Below are experts of layer 5 (counted from 0) of a mixture-of-experts language model. Rows are named router (the router's row for the expert), gate (a neuron's input weights, with its number), up (a neuron's input weights, with its number), down (a neuron's output weights, with its number) and show model dimensions 0-127. Each number is 200 + 30 x the weight over its row's rms, rounded and kept within 0 to 999.
Before each expert's rows: a language model's description of what the expert responds to. This comes from a sample of Wikipedia text that the model never trained on.

# expert 12
Middle word pieces like il, al, und, id, bor inside common words, e.g. sna'il', Ra'il'road, cand'id'ates, Aff'il'iations.
router,230,165,244,148,202,205,232,235,231,186,158,191,233,233,197,240,186,163,224,199,202,193,247,179,208,240,152,184,184,183,215,254,191,212,127,201,226,181,150,179,155,156,199,212,232,194,199,201,182,130,209,165,181,142,252,196,209,200,190,202,184,169,238,152,169,224,195,230,222,234,206,225,179,206,206,228,183,247,180,228,138,201,192,214,157,247,189,218,194,181,211,172,137,168,159,185,230,212,168,191,148,172,219,183,230,159,201,172,195,233,231,171,143,183,201,171,230,159,179,203,159,223,198,185,186,233,230,147
gate4,229,238,202,246,202,206,237,229,189,225,185,225,158,231,199,173,202,202,252,218,243,192,197,178,192,199,245,164,203,204,203,198,131,213,225,192,243,237,169,198,189,154,215,243,211,210,237,201,214,147,190,197,223,214,208,228,230,161,187,162,192,197,191,201,190,145,207,237,166,157,130,142,167,178,188,201,205,161,180,229,197,215,204,221,216,190,147,173,234,186,232,279,187,231,234,222,241,275,207,193,218,230,213,173,230,224,218,183,176,179,130,247,227,191,183,226,233,197,174,211,230,182,192,234,264,152,234,215
up4,197,259,223,193,210,188,252,218,190,249,230,186,199,187,208,194,197,219,197,193,171,195,200,151,207,208,176,153,178,213,162,218,199,193,228,270,229,172,199,209,139,166,196,255,221,201,187,175,240,233,156,250,199,196,214,171,188,214,179,191,270,203,179,232,212,224,149,209,204,193,187,215,229,215,211,261,257,147,235,256,208,214,181,218,197,228,125,133,200,245,175,187,163,216,222,235,207,162,209,173,221,211,222,211,199,229,170,189,214,253,257,204,171,173,189,194,210,215,258,153,197,174,218,213,197,169,261,229
down4,204,223,136,219,216,254,202,223,271,246,196,230,208,181,216,149,237,203,213,197,156,222,159,196,197,213,262,158,166,215,170,210,152,168,191,233,212,219,216,243,219,228,203,202,187,221,179,262,211,244,198,220,203,216,189,226,212,263,158,180,212,250,178,171,202,181,234,230,224,197,225,206,204,194,187,224,169,248,195,130,233,210,216,148,259,219,192,208,218,217,220,238,177,211,167,242,238,192,184,267,220,215,153,194,193,206,173,203,210,206,144,185,210,203,202,281,189,227,189,206,210,182,200,145,194,237,207,156
gate5,235,126,198,175,170,170,177,154,207,259,202,188,205,223,177,255,258,180,249,188,248,190,169,181,217,197,214,162,194,123,280,131,229,205,157,233,173,162,250,193,201,158,237,226,213,201,235,191,170,243,122,162,179,231,201,191,164,199,214,192,189,215,197,212,218,207,224,200,233,221,182,196,217,164,157,163,208,195,211,165,201,133,218,223,184,227,203,204,166,222,219,184,202,196,237,195,199,209,159,195,207,206,209,167,205,159,223,213,223,188,220,211,226,234,187,176,225,207,216,228,190,145,213,212,237,143,172,209
up5,164,171,194,201,241,216,171,181,181,261,271,221,204,218,173,223,223,171,154,157,139,265,168,196,139,185,215,182,223,171,191,171,186,161,161,172,176,262,204,190,215,218,190,250,198,209,230,233,191,198,143,214,224,250,214,250,191,216,179,183,137,215,263,185,180,240,183,150,208,159,156,172,193,196,195,218,184,188,234,189,237,183,173,200,205,202,188,164,171,171,253,146,188,183,221,213,211,175,163,206,238,215,213,178,190,237,214,212,178,211,202,222,209,213,170,231,288,188,198,209,207,172,154,183,191,220,205,215
down5,205,229,237,223,163,252,207,155,166,165,230,194,166,238,219,160,209,173,222,183,150,207,150,179,179,216,291,208,210,179,176,231,208,253,213,224,220,223,167,242,225,236,199,223,213,229,137,170,186,253,200,213,212,234,181,178,185,160,214,191,165,221,178,192,166,168,217,187,252,194,185,225,164,162,195,229,172,173,184,213,229,188,172,221,205,143,230,251,255,237,184,209,253,177,192,178,164,210,181,214,156,204,201,206,218,168,230,225,243,205,180,225,178,260,198,189,176,245,234,144,205,178,238,193,216,185,152,204
gate6,212,174,188,169,213,218,210,232,279,237,183,183,205,224,206,200,207,176,193,186,208,172,211,237,175,156,185,160,244,217,190,251,218,209,190,173,197,235,247,192,197,213,199,148,241,189,263,188,211,176,167,206,157,171,175,156,258,267,217,162,169,254,159,166,156,208,206,179,202,213,217,204,206,216,224,185,200,168,221,225,191,218,245,201,153,190,222,194,239,160,228,177,184,176,120,238,251,217,216,176,211,210,231,171,201,242,255,186,194,210,143,198,172,158,188,195,253,183,239,159,215,243,192,214,155,196,219,166
up6,238,191,158,180,208,144,195,154,194,220,199,162,252,240,161,232,171,162,211,172,203,160,207,197,164,224,176,204,214,172,207,218,204,174,194,191,193,224,208,163,223,203,224,169,147,165,173,199,190,234,175,217,135,186,224,194,214,204,180,159,193,237,209,150,220,189,186,185,201,206,172,143,230,236,223,190,230,157,267,192,244,217,248,243,133,187,234,257,158,208,222,177,157,141,223,227,239,178,240,190,202,185,219,193,219,147,164,163,163,177,170,182,153,210,203,166,198,152,244,202,228,217,161,198,194,158,198,201
down6,234,216,218,173,199,175,152,230,187,208,236,243,199,154,194,224,221,256,177,224,251,154,212,217,242,222,192,200,197,175,211,135,154,157,238,200,234,194,198,203,198,218,166,243,222,270,197,192,196,178,203,198,166,269,218,201,271,140,209,184,172,157,164,176,203,186,224,195,202,177,157,222,238,149,188,230,189,173,183,246,228,208,204,191,195,230,194,162,122,263,167,243,165,185,210,174,212,216,203,197,228,240,214,201,206,211,163,181,233,159,203,213,196,218,242,239,178,247,220,221,229,198,245,196,220,202,234,195
gate7,208,198,163,211,186,190,190,234,219,202,211,219,199,195,186,259,186,216,222,229,203,155,209,134,178,139,204,149,185,204,217,248,179,231,188,176,209,217,240,185,219,214,199,210,246,188,221,173,249,186,174,216,235,165,159,205,213,229,225,202,205,212,213,165,142,286,188,207,208,188,156,208,268,159,185,139,207,205,154,160,226,203,154,158,111,245,183,193,176,213,161,198,191,225,205,230,144,207,247,186,193,203,172,211,192,224,156,206,174,125,198,197,228,196,214,227,183,228,167,214,206,204,152,202,169,199,199,158
up7,231,208,206,192,165,230,224,227,229,173,196,244,194,171,227,202,203,188,137,166,175,135,202,154,206,163,216,233,152,208,206,170,286,223,173,183,223,156,215,200,132,217,186,193,243,242,218,210,208,205,185,193,179,162,227,197,195,186,161,228,217,253,221,226,214,195,215,255,212,207,170,168,202,133,182,185,209,187,144,270,197,176,147,203,193,214,203,163,193,243,201,181,126,203,203,189,187,203,143,177,199,198,192,173,176,229,142,237,198,211,229,239,224,212,224,187,185,241,180,235,194,172,240,234,201,237,224,167
down7,228,281,215,218,280,185,213,163,164,190,188,189,198,238,176,201,188,161,239,185,163,203,235,229,210,164,234,193,211,172,184,217,198,220,234,180,169,213,233,215,183,236,204,217,224,169,215,212,225,202,133,220,259,219,210,165,178,210,206,139,171,197,151,178,182,254,193,230,222,192,155,238,189,132,208,181,235,167,221,253,168,210,162,240,201,167,199,158,209,187,209,223,269,158,211,238,223,154,222,168,152,209,212,211,202,210,168,195,203,200,204,216,179,211,200,132,252,200,156,197,191,201,192,183,246,195,213,243
gate8,226,212,157,214,233,217,207,238,220,194,213,188,199,202,156,232,251,189,268,187,183,211,160,215,206,238,227,164,239,240,171,183,202,228,178,179,226,188,208,195,171,156,205,191,167,185,204,186,199,183,224,258,163,220,202,236,200,229,248,150,239,173,139,158,172,222,229,205,183,218,171,197,258,218,147,239,200,131,198,228,222,183,214,206,198,180,173,154,173,211,198,273,242,215,174,167,196,212,172,159,159,178,195,182,216,230,250,186,223,124,174,149,209,204,202,230,237,168,219,148,205,205,210,207,172,208,244,167
up8,216,162,189,176,235,239,241,238,177,167,185,194,200,204,195,206,122,254,242,132,163,255,228,203,142,204,188,129,193,205,192,216,247,198,152,175,227,157,195,209,255,180,155,208,199,225,257,170,204,172,171,170,238,205,224,164,183,208,201,217,210,182,200,173,195,205,246,211,188,194,181,164,185,175,189,200,167,238,184,156,165,171,164,244,178,206,187,169,142,161,191,269,193,219,222,184,218,176,200,223,202,224,236,227,211,242,187,191,187,215,195,211,208,245,142,189,166,189,197,241,218,195,156,208,190,257,205,235
down8,166,232,139,205,221,204,205,237,240,220,224,196,228,190,206,233,118,173,188,209,289,217,158,225,158,160,173,193,230,200,218,160,191,261,150,194,206,193,213,228,199,185,236,173,173,211,211,214,203,174,244,197,164,186,192,159,173,254,233,218,189,199,211,216,196,218,179,264,221,233,221,210,210,252,159,192,193,210,250,219,222,174,230,206,231,156,182,172,193,231,214,231,157,258,231,194,205,224,150,254,160,213,216,192,232,173,213,172,211,204,184,191,224,143,203,188,255,200,198,189,208,228,255,195,159,179,205,159
gate9,209,196,203,231,187,138,214,195,222,212,232,221,208,239,233,199,169,139,223,195,227,184,207,176,258,205,174,184,272,266,232,254,207,183,152,204,174,190,231,263,208,211,223,161,198,178,188,196,216,215,229,196,204,184,222,191,190,172,198,173,193,173,147,179,153,202,197,190,153,158,190,195,261,232,220,232,204,117,187,176,236,200,265,201,122,211,182,244,177,184,222,160,185,172,203,235,197,220,240,182,228,203,184,202,188,238,186,168,187,192,182,252,190,178,187,195,249,205,206,175,229,260,175,243,171,163,201,206
up9,214,245,182,188,188,149,165,243,191,212,256,247,223,220,215,163,167,219,196,268,181,207,165,205,182,240,131,200,202,230,213,196,212,189,223,198,197,186,175,155,195,160,154,213,243,241,142,240,209,272,210,185,219,201,209,179,161,196,184,169,197,157,203,151,201,227,209,177,203,177,242,187,221,192,219,207,180,130,248,227,251,208,184,170,189,196,185,203,241,188,139,244,141,169,213,207,201,205,167,200,207,205,159,199,196,262,203,161,182,211,172,171,195,220,180,169,209,258,188,177,180,225,167,213,173,182,152,248
down9,171,262,222,170,213,238,196,204,179,189,226,168,187,153,185,176,135,182,237,193,225,229,176,229,195,173,185,209,230,188,185,173,207,190,198,205,200,175,126,182,214,186,195,226,194,208,200,237,208,205,158,254,214,228,194,169,185,203,224,149,212,250,260,204,232,312,182,255,192,231,157,173,189,213,228,193,225,220,188,188,200,135,207,206,176,178,265,200,248,174,178,163,232,175,179,201,182,250,159,159,203,191,192,175,188,231,194,194,209,185,180,173,194,240,161,149,226,203,198,221,203,180,242,194,174,222,139,242
gate10,192,186,166,268,177,194,214,230,208,160,166,221,180,215,192,154,200,174,251,192,202,202,216,196,166,150,226,173,229,185,201,166,240,226,193,112,192,190,231,201,188,203,217,166,177,251,207,183,210,233,144,176,172,199,200,155,174,159,208,140,202,170,209,213,222,181,230,153,190,198,226,222,187,211,240,199,213,158,245,230,238,176,190,212,184,203,261,224,232,224,146,146,162,183,226,153,189,189,183,224,195,187,245,161,181,190,235,206,245,213,189,138,220,179,172,214,195,140,224,177,179,148,212,205,190,234,189,266
up10,220,239,188,212,219,222,186,183,175,196,222,170,187,166,232,238,206,196,196,198,174,198,203,164,234,154,174,236,222,247,164,183,224,187,242,158,175,236,182,244,177,283,176,167,145,234,225,217,141,213,215,216,217,203,225,198,209,220,183,157,194,233,207,168,217,161,197,229,223,185,244,181,128,181,150,172,184,248,193,146,185,190,242,209,165,182,184,190,217,179,224,261,215,202,213,210,188,267,206,184,189,191,188,158,220,195,162,224,198,150,191,277,175,222,200,185,201,225,141,218,210,232,192,160,178,187,260,164
down10,197,204,189,205,202,186,182,225,235,213,218,192,181,212,176,149,214,241,216,249,245,211,270,186,211,168,230,238,243,198,184,232,187,142,163,218,179,230,228,195,195,143,159,195,184,191,184,233,240,193,191,212,197,188,194,180,190,195,196,198,192,213,204,195,189,133,189,193,212,223,153,203,187,239,176,205,210,239,200,180,197,165,147,178,142,204,213,218,212,201,276,195,126,232,179,136,109,222,140,262,211,216,205,205,202,149,154,207,216,174,164,207,221,174,168,253,173,147,166,221,182,202,206,186,236,198,216,190
gate11,194,161,199,250,182,222,226,138,215,252,166,230,212,184,206,180,187,164,196,196,262,125,204,186,166,195,238,184,220,179,245,229,168,244,200,182,207,194,222,218,189,191,176,241,197,146,177,205,187,213,218,248,192,193,237,201,235,238,228,171,246,197,215,145,191,221,219,214,184,201,221,185,215,234,194,221,156,218,229,254,200,155,229,187,175,224,127,214,196,171,215,198,190,156,204,189,221,158,208,218,143,202,194,248,202,190,164,231,278,168,180,183,233,201,219,189,163,257,194,192,212,123,232,193,180,236,205,157
up11,229,126,240,205,189,209,184,236,216,125,269,208,220,191,174,227,191,254,140,164,194,202,223,173,264,192,196,235,164,262,209,182,208,202,209,262,233,161,174,209,152,178,222,239,169,148,207,215,239,226,195,236,169,183,195,183,154,176,200,175,231,219,191,196,226,177,219,194,177,211,216,215,234,135,176,225,233,209,188,214,197,223,185,247,238,211,232,191,192,219,191,259,219,185,207,181,174,212,211,172,168,170,135,210,188,272,189,208,222,232,185,177,181,195,194,184,174,159,173,167,196,152,211,235,203,169,199,191
down11,179,185,212,176,258,172,206,244,178,256,191,236,202,236,165,228,192,204,214,229,257,173,234,215,219,234,160,224,182,230,153,196,182,176,243,158,253,195,230,237,176,244,224,236,178,153,195,183,191,202,159,182,127,180,237,174,214,222,161,205,208,171,195,193,203,184,196,224,232,225,199,256,151,215,223,203,169,201,180,196,199,192,223,192,249,203,176,192,158,229,198,213,169,225,269,162,182,227,171,226,168,300,207,160,252,222,208,229,202,168,216,153,239,204,203,176,236,174,226,187,174,211,235,178,203,206,180,186
gate12,250,186,215,199,201,190,183,209,178,208,181,264,236,191,214,176,182,235,291,208,233,157,211,195,222,185,213,186,196,168,166,252,163,209,218,121,177,182,234,205,180,169,266,223,207,241,179,244,195,194,216,199,225,176,193,212,236,165,176,198,230,210,191,226,194,217,166,200,218,239,246,202,218,175,245,219,162,200,226,223,173,177,243,246,129,151,131,140,197,220,214,144,237,197,201,216,153,198,218,175,206,220,209,229,164,205,199,190,193,222,226,159,199,177,222,186,196,175,189,169,219,163,170,194,151,256,195,182
up12,201,198,148,192,181,222,140,156,150,239,222,180,207,128,229,216,182,218,220,159,169,180,209,199,157,217,180,238,229,195,207,177,215,151,244,149,162,214,226,160,217,212,215,130,206,227,240,240,179,180,176,210,163,184,206,151,236,171,239,199,181,216,180,174,196,210,227,147,228,181,246,220,205,194,147,171,166,196,163,204,164,203,202,272,259,210,244,216,221,163,182,226,181,206,223,213,220,214,214,244,221,233,210,210,221,212,184,211,217,211,164,182,149,231,218,261,205,224,247,202,159,182,153,210,193,222,191,235
down12,193,181,231,181,224,226,144,217,199,166,187,227,216,218,191,228,175,254,164,210,234,248,218,219,169,207,257,206,193,217,223,224,143,197,217,202,174,186,205,235,244,175,194,274,139,203,212,151,172,180,188,189,210,191,223,157,200,224,222,191,192,161,200,210,156,227,233,201,209,155,153,254,176,177,243,175,215,186,155,198,200,246,204,231,210,246,232,168,178,220,186,200,183,176,219,251,220,148,195,249,155,252,225,218,193,197,194,183,223,204,164,234,234,173,197,156,228,262,239,196,129,260,212,183,210,205,223,214
gate13,193,130,175,166,175,172,181,204,236,181,195,203,208,207,222,213,158,203,236,177,178,169,160,187,222,233,194,207,220,188,273,226,195,181,210,194,209,142,211,171,157,196,202,119,191,207,181,240,192,132,207,205,215,184,192,219,182,199,249,243,259,203,189,166,127,174,175,170,161,183,218,204,185,219,202,195,158,203,184,180,223,172,247,191,206,177,175,208,169,172,214,267,227,182,171,237,214,133,218,194,186,191,190,285,190,183,213,243,224,165,152,176,209,201,176,241,167,148,206,178,224,220,218,234,185,214,244,212
up13,239,196,222,160,214,197,256,204,200,236,213,230,207,164,220,190,213,184,228,220,187,183,266,192,227,203,234,190,191,156,243,183,209,264,185,158,186,216,230,207,181,209,175,294,164,227,204,184,203,218,211,185,196,247,191,113,229,171,181,184,251,217,159,206,206,226,169,182,175,170,192,218,170,234,212,184,179,189,264,179,163,214,212,186,168,245,161,268,241,178,239,151,182,207,196,139,171,179,195,208,246,225,140,206,151,181,168,208,187,225,210,235,203,205,234,192,209,194,205,210,138,228,202,164,203,200,195,189
down13,198,178,212,144,206,155,224,210,233,206,167,208,229,187,181,212,233,210,215,148,198,186,173,220,119,204,257,195,216,120,234,221,174,190,183,172,159,216,255,261,228,201,185,179,244,213,180,195,139,273,180,189,153,266,193,137,207,170,197,220,184,182,213,208,185,205,223,194,206,217,200,157,154,245,184,203,172,203,175,178,174,252,177,177,232,189,227,196,183,214,214,200,252,215,182,164,179,198,175,233,220,228,129,205,193,229,210,175,180,171,164,177,241,187,199,207,203,185,245,170,190,172,175,148,174,178,205,199
gate14,240,176,230,217,216,171,203,197,203,187,227,188,199,187,157,227,184,203,201,205,198,275,157,153,197,248,216,231,217,246,203,195,191,201,219,262,176,214,193,193,251,170,152,186,209,171,185,150,226,219,177,200,184,240,186,206,171,177,192,208,245,138,192,170,248,209,231,167,153,231,166,251,236,137,215,245,196,182,211,215,222,232,203,178,181,208,186,172,190,143,181,179,197,205,239,156,194,153,192,168,187,238,149,208,257,186,222,200,208,187,197,262,210,195,230,205,221,157,237,186,246,211,254,191,267,144,216,193
up14,222,181,239,215,259,209,209,229,188,180,225,218,253,175,161,185,199,239,179,203,150,190,180,196,304,210,217,239,183,262,160,192,165,194,151,254,155,187,164,235,136,214,171,153,192,183,162,213,204,204,232,168,148,209,221,198,174,215,185,194,242,193,204,235,203,200,223,218,141,214,183,193,221,173,205,196,213,177,202,175,186,205,191,199,189,192,176,167,188,192,221,146,174,260,190,192,161,162,231,193,193,132,191,207,185,219,168,158,218,200,209,222,196,226,129,201,201,189,226,206,219,223,266,246,214,149,189,191
down14,170,292,176,192,205,188,171,212,202,161,206,147,162,219,208,168,175,237,206,223,226,224,139,176,155,148,228,157,185,217,220,222,209,232,214,210,231,211,205,217,143,203,201,124,208,169,203,214,194,169,184,221,228,217,234,233,156,164,193,183,225,206,257,153,171,222,187,224,191,183,247,174,188,192,201,190,166,245,151,164,147,188,177,163,228,215,182,227,165,173,244,222,199,171,167,236,200,223,184,169,217,157,171,218,215,177,174,217,240,227,189,260,174,115,210,195,185,233,178,198,238,201,205,205,180,186,212,189
gate15,163,236,246,211,190,220,174,194,213,202,217,235,233,197,127,188,192,207,237,155,190,190,174,234,194,208,205,244,206,217,241,216,290,184,166,274,218,183,240,189,174,204,205,242,197,261,263,180,194,203,220,152,190,188,188,205,208,220,162,213,223,207,205,145,185,212,154,186,154,225,225,234,241,199,183,179,243,193,193,175,201,178,230,194,161,246,132,186,241,223,124,186,222,173,216,181,162,168,181,237,206,192,212,158,147,235,194,190,201,166,196,181,160,197,206,199,182,180,235,192,183,186,215,198,215,271,219,201
up15,223,152,234,211,209,138,183,213,196,205,163,206,220,205,157,183,151,189,235,201,287,184,249,247,232,224,231,195,168,204,217,226,209,182,203,190,250,215,216,214,246,148,171,220,174,180,179,248,241,181,190,216,202,164,183,163,188,186,182,231,238,190,233,161,126,172,212,209,209,217,182,199,241,207,222,167,124,167,240,205,168,181,175,184,199,277,194,203,200,202,260,197,235,169,210,194,199,159,234,229,169,167,212,196,207,184,161,181,178,148,173,184,218,175,154,212,208,210,240,237,175,197,182,232,166,219,222,240
down15,118,206,180,194,245,180,202,216,156,206,131,228,184,129,167,242,137,203,208,262,201,209,245,207,179,218,170,175,138,235,226,203,228,239,196,252,207,204,199,184,181,225,209,194,208,174,161,209,217,172,220,221,256,208,249,261,195,193,215,168,208,203,224,163,196,163,208,201,173,243,187,188,221,203,170,210,230,228,225,212,229,196,200,187,209,247,179,197,266,254,192,257,187,213,196,212,208,170,207,197,188,219,159,208,175,213,200,217,185,214,176,143,276,175,191,252,176,236,189,179,220,192,224,197,148,194,232,191
gate16,139,212,200,259,225,215,186,164,218,214,201,154,232,206,171,166,180,199,211,221,204,240,212,203,143,205,172,231,189,181,210,176,164,148,258,233,195,199,177,204,106,232,161,185,213,206,180,199,162,226,131,196,197,210,151,190,210,232,192,191,221,199,191,180,204,205,235,204,126,230,174,223,175,186,227,270,192,201,203,168,183,276,188,173,183,211,158,135,173,222,201,227,257,233,162,205,208,185,205,199,163,264,204,211,201,157,212,189,172,198,219,222,217,201,223,180,199,178,222,214,211,190,197,186,264,218,224,252
up16,205,229,231,214,197,253,212,200,182,255,210,219,229,231,170,218,174,171,189,162,185,218,268,167,195,212,183,246,195,210,181,164,203,211,218,232,182,247,196,222,170,223,186,205,240,183,192,186,162,222,241,212,175,149,196,221,157,214,209,181,148,161,216,231,195,181,166,285,232,228,234,151,240,170,186,209,161,179,157,164,177,198,175,200,205,235,158,111,253,256,226,173,175,189,181,178,178,184,198,245,199,216,225,166,189,195,225,177,149,204,228,235,193,175,238,231,165,194,228,226,193,233,158,141,208,214,210,204
down16,211,162,189,237,227,158,166,167,195,196,202,199,157,187,226,102,157,171,231,230,174,160,180,230,265,166,177,250,191,172,127,228,228,223,229,190,216,186,146,174,200,165,221,196,251,157,152,196,170,182,177,196,213,186,196,205,194,205,201,201,186,183,188,207,199,159,204,178,197,213,187,210,135,235,165,151,209,237,202,229,190,148,133,196,214,174,189,180,162,230,239,199,193,188,167,147,174,196,208,186,158,224,195,224,167,190,198,159,212,187,166,234,218,143,222,204,181,234,187,235,239,195,167,176,152,179,210,177
gate17,186,200,242,226,185,199,139,228,238,196,228,248,228,201,152,203,169,219,250,206,218,170,166,221,175,192,220,214,261,228,186,250,221,232,198,203,213,215,190,178,218,217,157,245,174,227,239,184,145,238,213,197,195,235,227,214,230,166,188,156,233,207,189,143,123,209,190,225,217,228,191,198,207,266,207,202,186,166,251,162,212,220,203,138,185,204,231,169,172,212,152,149,212,179,160,163,144,184,215,149,209,194,182,198,175,216,220,172,180,190,215,182,189,214,240,245,161,240,247,175,204,167,196,232,239,227,216,236
up17,160,195,238,232,235,192,195,189,183,237,223,176,175,201,198,172,158,243,241,180,181,181,222,219,170,201,243,199,175,265,202,206,211,192,280,232,180,249,180,193,214,208,148,182,199,252,228,229,130,200,199,214,287,177,145,175,212,234,149,204,221,221,170,226,232,267,217,190,167,206,191,236,220,221,181,165,228,211,192,223,177,187,198,224,218,171,164,199,233,228,127,185,179,200,242,176,216,205,223,220,220,231,207,233,196,179,194,240,218,196,178,213,210,237,177,194,150,206,156,160,211,138,193,235,230,169,223,202
down17,220,188,168,175,154,195,197,146,245,197,183,153,207,164,240,189,190,194,179,207,232,185,172,204,170,195,171,230,171,236,228,142,209,186,235,207,206,178,213,183,200,222,187,209,176,179,174,174,166,172,197,179,187,185,224,238,240,186,210,163,208,147,174,223,227,192,253,194,191,202,191,189,157,240,203,101,230,134,215,225,260,187,238,191,232,194,202,172,247,220,178,131,189,165,185,270,197,162,181,161,292,193,160,224,208,183,233,192,175,204,202,255,206,235,192,239,197,189,206,190,213,165,215,190,200,206,152,203
gate18,207,225,171,268,228,196,194,162,178,218,181,187,163,209,179,224,176,213,195,219,214,190,172,167,186,186,198,207,202,165,253,148,163,171,202,205,206,204,239,192,180,225,205,200,186,220,181,182,199,219,173,257,201,160,140,174,193,182,223,219,168,171,180,207,164,182,136,238,152,225,222,201,187,193,212,180,196,206,240,207,196,222,181,213,155,162,198,227,195,207,246,236,208,221,162,226,229,208,218,171,192,269,241,232,224,209,260,256,191,143,208,184,214,246,239,263,220,195,218,254,240,193,133,259,279,201,202,189
up18,225,159,205,203,166,188,182,232,182,184,206,220,212,256,192,228,200,195,184,248,165,232,254,181,214,187,209,202,283,218,142,229,226,203,153,217,183,228,185,214,179,204,195,130,202,175,235,230,257,198,225,172,206,203,207,215,199,220,195,166,207,224,193,182,273,206,195,165,241,150,178,203,228,208,201,162,221,162,202,176,220,213,223,173,233,231,278,179,179,171,185,202,185,155,254,200,168,200,221,248,203,198,148,151,175,179,186,238,174,158,170,181,255,182,180,162,145,189,185,195,207,183,231,159,160,219,207,145
down18,232,183,204,205,140,199,156,202,178,180,194,208,226,187,159,205,249,187,223,152,223,185,229,195,189,159,207,188,178,187,186,141,243,159,165,244,200,220,210,216,186,211,270,202,177,217,159,244,166,227,264,259,219,255,209,235,191,224,239,267,205,232,241,193,181,223,210,178,193,206,179,221,245,217,225,235,168,191,205,152,229,215,156,177,158,228,188,168,197,214,192,199,129,245,194,222,178,220,170,176,227,208,191,170,195,192,160,191,158,175,253,224,215,168,194,244,188,170,246,201,240,164,158,240,212,214,228,224
gate19,187,228,186,223,224,170,160,188,158,155,250,233,209,198,199,225,221,164,180,176,237,201,184,237,238,235,208,189,227,155,146,197,153,250,236,240,222,180,181,191,157,189,216,224,205,181,211,221,159,184,210,216,200,183,159,225,199,160,179,218,216,231,179,171,230,204,240,208,213,247,188,188,180,188,184,230,188,195,170,214,196,207,218,182,173,161,236,197,160,166,155,161,214,312,208,178,176,188,244,229,176,142,202,205,202,204,249,170,157,173,193,180,227,223,213,209,164,196,206,130,236,182,195,191,178,128,201,268
up19,219,157,261,209,188,181,166,227,225,196,159,217,214,180,185,181,180,221,212,159,163,222,220,237,234,212,189,153,212,184,159,226,182,166,255,238,248,200,135,254,260,197,229,169,222,191,148,134,198,152,210,248,193,249,178,204,166,214,198,200,207,184,200,217,203,187,232,207,200,247,229,191,187,182,172,196,201,206,133,205,161,185,166,175,192,241,196,217,269,198,195,214,195,244,201,220,227,203,168,217,193,202,230,174,243,241,190,193,142,212,242,121,229,167,223,227,190,181,197,224,193,213,203,213,144,201,226,243
down19,198,219,194,166,220,188,228,185,139,206,132,199,210,153,172,191,211,195,174,176,220,179,220,201,177,181,183,183,165,227,199,173,207,208,219,210,201,177,214,211,179,176,165,156,110,196,170,173,196,196,206,214,212,179,168,247,209,260,180,152,202,212,215,192,200,225,152,230,174,233,189,184,229,155,180,238,221,224,144,205,196,198,154,226,203,204,204,184,174,203,127,227,235,168,222,215,239,247,227,162,278,221,207,173,219,210,225,224,201,154,179,199,179,169,178,257,200,224,177,167,207,241,263,144,147,232,241,172
gate20,163,187,210,164,177,182,157,157,141,169,205,211,242,184,215,257,221,212,219,210,178,167,165,206,192,203,205,255,261,222,231,216,189,202,173,175,197,161,180,180,201,226,200,233,209,183,242,225,149,175,196,167,270,168,169,205,192,183,256,196,196,252,219,180,166,233,217,175,192,153,218,189,172,214,188,238,180,186,189,197,249,185,193,227,185,204,182,196,202,203,171,187,282,167,246,227,191,108,184,207,179,198,178,260,228,220,209,143,201,162,192,184,256,246,165,251,230,185,211,217,184,190,176,213,189,207,186,247
up20,224,151,169,226,216,185,209,197,237,236,195,210,191,197,203,190,176,207,147,176,195,292,160,160,186,253,204,168,205,182,187,168,179,201,244,266,175,189,184,209,224,194,173,213,195,222,219,213,226,198,156,178,220,216,193,205,220,233,170,210,201,154,234,193,200,249,226,197,193,172,167,202,224,193,211,202,179,204,231,148,208,230,196,209,191,175,232,137,239,201,130,223,191,150,146,194,243,236,180,214,238,192,249,204,220,204,189,142,183,241,227,129,181,157,225,208,151,155,152,193,247,142,203,179,159,192,214,205
down20,211,185,162,165,118,184,210,199,192,183,160,171,197,228,235,215,241,256,192,216,216,175,211,209,192,218,199,272,189,222,173,197,168,164,232,188,206,205,233,179,146,212,202,137,201,250,250,199,153,153,221,208,184,151,199,216,210,207,148,223,224,218,161,220,199,133,192,230,230,146,169,259,205,169,258,239,171,158,152,207,228,166,182,222,188,183,179,200,233,196,187,180,198,216,215,214,197,237,226,220,255,245,182,177,195,198,205,277,212,198,195,228,151,238,194,219,199,175,208,203,199,196,194,248,170,194,177,166
gate21,136,224,220,234,188,194,249,167,159,218,225,238,209,180,221,195,186,198,197,241,250,206,155,183,249,181,214,198,153,199,281,221,207,225,190,180,234,205,219,241,216,207,214,184,201,233,203,224,228,194,168,210,162,185,233,185,192,176,220,197,178,196,148,153,168,208,204,203,191,166,185,215,193,181,196,223,222,157,210,219,269,192,230,180,179,189,118,153,142,158,212,154,193,219,208,155,160,191,204,164,191,205,218,161,207,224,226,145,160,205,160,175,202,214,169,275,154,183,192,237,217,200,196,183,216,280,198,203
up21,204,228,199,229,227,202,197,192,215,208,230,203,230,233,238,195,181,194,204,192,185,150,158,192,238,207,214,237,178,163,244,183,264,232,157,197,234,187,242,214,249,172,217,162,159,217,170,253,218,202,176,206,209,173,260,200,187,215,141,207,187,201,171,145,148,214,198,177,246,218,206,239,172,225,173,129,175,225,230,246,176,221,276,165,210,191,180,214,151,165,200,187,192,182,210,224,160,194,220,178,169,198,209,194,186,138,202,211,185,188,174,211,168,212,172,239,194,203,173,144,117,226,258,193,200,228,176,188
down21,140,218,238,198,217,182,255,222,245,180,208,208,216,199,199,193,245,133,260,184,182,209,186,210,215,156,206,234,187,220,172,158,202,239,220,190,211,177,218,193,199,172,263,204,172,228,186,179,144,190,217,234,193,189,232,196,168,197,190,167,195,151,208,276,176,179,205,186,196,185,231,228,177,189,202,216,200,150,222,199,189,198,198,247,216,147,153,220,191,212,233,197,195,174,214,194,187,231,215,234,194,185,228,203,190,234,208,141,217,152,177,231,203,230,203,198,198,215,192,187,195,119,223,143,189,206,70,211